python train.py --num_hidden_layers=9 --routed_scale=4.0 --balance_loss=0.00035 --init_std_router=0.0164 --tie_word_embeddings=true --optimizer="muon_variant" --learning_rate=0.00335
Below are experts of layer 2 (counted from 0) of a mixture-of-experts language model. Rows are named router (the router's row for the expert) and show model dimensions 0-191. Each number is 500 + 50 x the weight over its row's rms, rounded and kept within 0 to 999. Numbers have three digits each.
After each expert's rows: "comes after" lists some tokens at least twice as common just before its tokens as in all text. This comes from a sample of Wikipedia text that the model never trained on. Tokens count by the router's weight.

# expert 24
router:466445454556398579528490444393458485489500475484547561482480391490601523530521446559580498571606485513521578522495544462532449480484553514511450455468427594597498443563457484579536531571458515556584490566432426508485474534601471502496527452494551584523386491471557435530472474552523422469502528506501458477499544523489513399449525382515433458577535521509489508479547457518521440496543478545444463499465507480560489533507462498454533582496542532577421440564407524511533497554385505540539386450505555444445498489605546444537562505476548535465473464511482522571435489562469384492
comes after: ".\n\n", "\n\n", " |\n\n", ")", ")\n\n", " also"

# expert 26
router:539480530432504542569571578511528488464415521505470583519529478482452449435448467560569548482492531488518484501525506462524430482480557564585438524492538503536511446486551461497446443426485531606458425472516558486455477455499535452570506503444401460528496484537504539451558535528545479451515510475429506370492499484481576426459532575394513424630440561538585447616520516487522454536478588566552559551568431513517449507420452409408517525438416566462492491414495416525530539428554465548529488591498567531500499474450528407511460610518454457461534497496435553472587507462492471573
comes after: " of", " in", " to", " with", " on", " for"

# expert 31
router:494581499455601423543517480552565525492568553555559479448467595413496412527553507571432479516591529602487534546467449483574486451553539427475553538523506487472403488480501574504467565425543505465532524521495518464442596516529509545491434544595489499517529450527566502539524522485436479437512479406566346465462497520519460523497576515525502532460505490494521527458432510588533401543443564528509457508475429501398578415531408405410538558555450526500548552527533471388448444490505528486458537508443435587493517521468441465529489634498450560508484518483543570478501459569458547503
comes after: " P", " p", " m", " M", " c", "P"

# expert 14
router:497489522545517625449462430462522545491499483502429441516456523508563459597553404452445517532567438443556479567614504508457506473567554538496469494463552548440444560549532426448491484432452493515443562471475579552436502572480468484531550478518522510530566566490666379498433487572540533456494511549496453548449427550436544516552484513559516528511539407423462485450552568636479509472451513436504516511449407554495490543552440385562539473450456498486435508570487613499545475484489533464520549524540475583446432510547530497426451435465462477512484451451544459559451519459440556529
comes after: " |\n", "\n", "|---|---|---|---|\n", "===\n\n", "|---|---|---|---|---|\n", "|---|---|---|---|---|---|\n"

# expert 22
router:533506432496456425462456585528468484560525555539565452569462572495501581561529517540385566422473472472497540461502556491397505497510465438444546468485451431433463486382570538521678453578411470476481550533475444497531546454548483543497449581450561453535522459476422529508522452429575544606494524445515567512486463526529487532572424459554478527535502485503522518470525472381539524484494577527460536459528565446490513524511428488524527516523549507588521561446462503505493502469575537538558482507513429480503492476563456472455494504503454498523495374565670453583511450592559488447
comes after: " N", "N", " n", " (", " m", "n"

# expert 7
router:484508554502534402452545536540509590533483513515497504459430554409601466398543457515440513477472491502509510534556559473591470481567475450423551402541523499591464569603491508524437579535504507499544556516496609462471595412420492524471479543553434569457514454503551519457559509410423534484544501513500431460555554451496465532539605527507528409409479409521531459394441522536511476462510515547530452480479456449508484500547527488563420487489447384526572449576534536461417495465513488564498477426438449526539508440475489427513504606537480545570487465533485545532554560607505599495
comes after: " B", " F", " f", " b", " T", "f"

# expert 5
router:512436516423522507428531499431543454478540538442506509508531590497417436509505493578519484488503485486471483479440503505459536427542551550506455519523504467460552430526518550443400452461437460529528520493578480465509487468459514534539483522460434474436566559419526505503555526533397515439438537512485493434575561432511449506446532429435414526583496593407496491538529520508464452494481525512513472557527463604423496480426518492570539469466550576452625488464577520570520525453487404418532564445422485511388479555476473526519437553469571504376513481493652604559627565491491551513
comes after: "1", "9", "8", "7", "th", "0"

# expert 29
router:483508489559528491595459540371532517481550503519475496528433539557447522512553477531434586480478526555545492458405482513512445457494492445549501529532474492519454492548486543447616427545586531458504566542524582451505454554549501501475560533512501495467474354525564533541449402475468442503507517531542542514549440544502397370585516565510492498372463493522527573464585452420522519553482597420476519528464495482546452543511418538591516460532592515493544484460414517391530592531429467576489551503472482439596456522459511541524526472597500528526525447532452416504402463541494540451
comes after: " R", " V", " Y", " J", " d", " D"

# expert 20
router:475502437541477525540479435416433522451543465484509616588438498481501550495587612490627490487569477509441522532456478513496422551449467532575470454485383411538612542560496508471484563522524460588549490473499473480556482457509521538541465409430553454489506472539413421455503484505564510469487493477482494557495446501437524496493445458469522623471451568537557446561479502438514553491496481522588392555536526554547486558436486539481449501467410573464516582455498524520387510543494459455528466534446590453538583460537461571524408420429538432535445498467435593476476455485518449562
comes after: " to", " would", " was", " and", " due", " can"

# expert 6
router:439445550495523571546540492414453463509483481429586537553500432417507448537595542523617472503589550459519529494501432504572447510425505530545471508531472476428580546476487497479417488509396454621571402539468469323448520394482476476611532411489474528463495567552483458410395579505534566470449571423506527484509494504496582547445438518480461553497451564522526454499500553489398483531462476523546455540537490526496458543453535522426471510484540456423490485531493525529420550472467447487504438438527537516428567490535433497534422541574535506505424541489475539561560521486539461469
comes after: " the", " in", " of", " a", " and", "'s"

# expert 15
router:543440562502536462495537430550429474539527494534456460490525391457543485595411517480536447529505478484567529458454521554511516528482570637572495487516538423471478482455522543524440399505496562422470525462494455540496410432483381464503568447527514506458546565587510523583536445455506540460477512413536445461486456454403372486455500451494503475477564522577511550524513482534378485423541519504532485484518457479452440446444504496542440567514486561531536523495446387608576511535487419514624478503558513473477548426602488495516546534568504438473534539554490466417485522455520387569
comes after: " ", ".", "6", "4", "3", "5"

# expert 21
router:465439483489470523500499481416437381530429413497502595592372454500524502527521519504532498573478530413483486432483498516496451557602481532506451508515462539462503483514545432482515485398509348546521507373472523436499546562495548507614557425454435435486507546568540447478425541512482617476480527451461514416463512596477607527562451506556485569436478492506479435495493566503434487576416468461517451512544541527498470567548541523564443452431448470429405507526510535521447568506491492492468449490560587543461480560480530566468466459465506527598505533457526508443425493474577567501
comes after: " was", " the", "==", "|", " to", " a"

# expert 28
router:529587403467476431453549498521494487635400505469494348502459572528519506523447584482499514551414456489479394440508527471448483514560509558546572516493531459488554468527493569564382527485578520458539497490455493524565580558494553502537530594473462517470434582462490470480532429495482466551444431483463459436467555489527552487543437509404585516550464545553423590545485603449503450521477418547515442548520428486541468464504433458521556548505494462543426532499522500507543505412501492465476503461550487610527506502369609501507455400485525493441426523513502564420500466457521565507
comes after: "-", " Born", "|", " by", " Country", " Coordinates"

# expert 23
router:532447492456484532521540526521451489465508518568513591520576530451554517426543531516471386433598504513458453534471517421490376459433511494535500542473489520471583562511477505377464545456425547512620556476442522489482476586522446501652588537561495531477475586547464511437441577546545468533476419407537439557541524446470474555509429394486497610528513546468498400497455436453494511505495541540456602467563555550548413482475498583550534511550531512516528494474546518426541414533453552462418472477557502452525475447538541484559492412507444482550498577479524564529463514533553510555
comes after: "\n", ")\n", ".\n", ";\n", "==\n", ":\n"

# expert 11
router:504461465414405501542455498529491477492402548482623494553452452515513607587533532583588546537584506404540574456478518469492420523442564548541523479513509533481553466421535539456425398449458518432545536519466515604466493401514438481546524482433397524475480540474520396499453495482522520530545461510528450497551546482529641477455472409494416437543540487462509514490565507399431531522574474528567497476525546540401490554503525529519482577482507533558555415497461536540441533421433500487611442469528465402551569519431574508560527543489481491537529487482458546477568471545544520487
comes after: " (", " \"", ".\n\n", "==", "\n\n", " "

# expert 0
router:592475438561478538406512513470437549520410370540521509613494478597483528438463536432544575584461469415488524495518522448493538440457465411505496468488588525466580427429505525460507441503333458506443428516472442430467440418484483495520515443492525448532519541477443466463479520540452562560533478439582540457436520468527485519540415404496500394427474502535488564477569485497449451478458488455545458591527520487570549463508529499552480507458471474496550451435521478624508459495532503461557470542510484453426506489428474478500432473519471389528557540504567454566582430492578521567
comes after: " |", "|", " at", ";", " in", " of"

# expert 2
router:415619587566422426477487552543494448605449471498548566493420541565527579415530511521528523485388539496451481413491394532461371577566437479483562472511459529505549458480518510459486529450502393480503507446567435531537484512473572528435418511499475480526488436553502560572539539453565583490564536364514557480459474491539465495467497450489482563546508467527472532440520386430441518486517545444430510420547596456450479575552508574533477507500590520508537455544472450486555597432541551585536534482539481504603485489527494538519466496510489532576518544446491416494462483490515445493
comes after: " S", " s", "S", " w", " W", "-s"

# expert 3
router:513537582580600491476568484497524415535380466425472552464487624476498445489469517545636506530413552440451484469494415491471494496567446484524535520539515470448474590497513440433487475428500471477480419441515528315451549474425488499471465471519528484507599462508434537468417498485515540511510498567467549466449442525541481506534487555483465566513503517488446570558476536506496415589513451437517539468506500467496452542552469489453447456491506494423492600508604456427489502459470518407528557541489432462434411556488467423515438541473390521538495526449512428412563497404509482575
comes after: " the", " a", " E", " of", " and", " Al"

# expert 17
router:514552458406474509427492518551574519535530477539484433424519442548490540515454523407448517499383481574474481568470542548529563511475429453393505442478473421552508451571460539540651517458613484495526561537483524534469473574457539529461475557524496401612501487526468577463526514469437515561520500486497556451531486577520421534561569501491545533550555520468444400471498500537583520459509536564543527527536555489465568469484580573462514487421469491505505488481553499529562443504519524571476616509571433576555464426477554547477593395511527467497497509613504457581448513616517509556
comes after: "2", "0", "9", " ", "1", "8"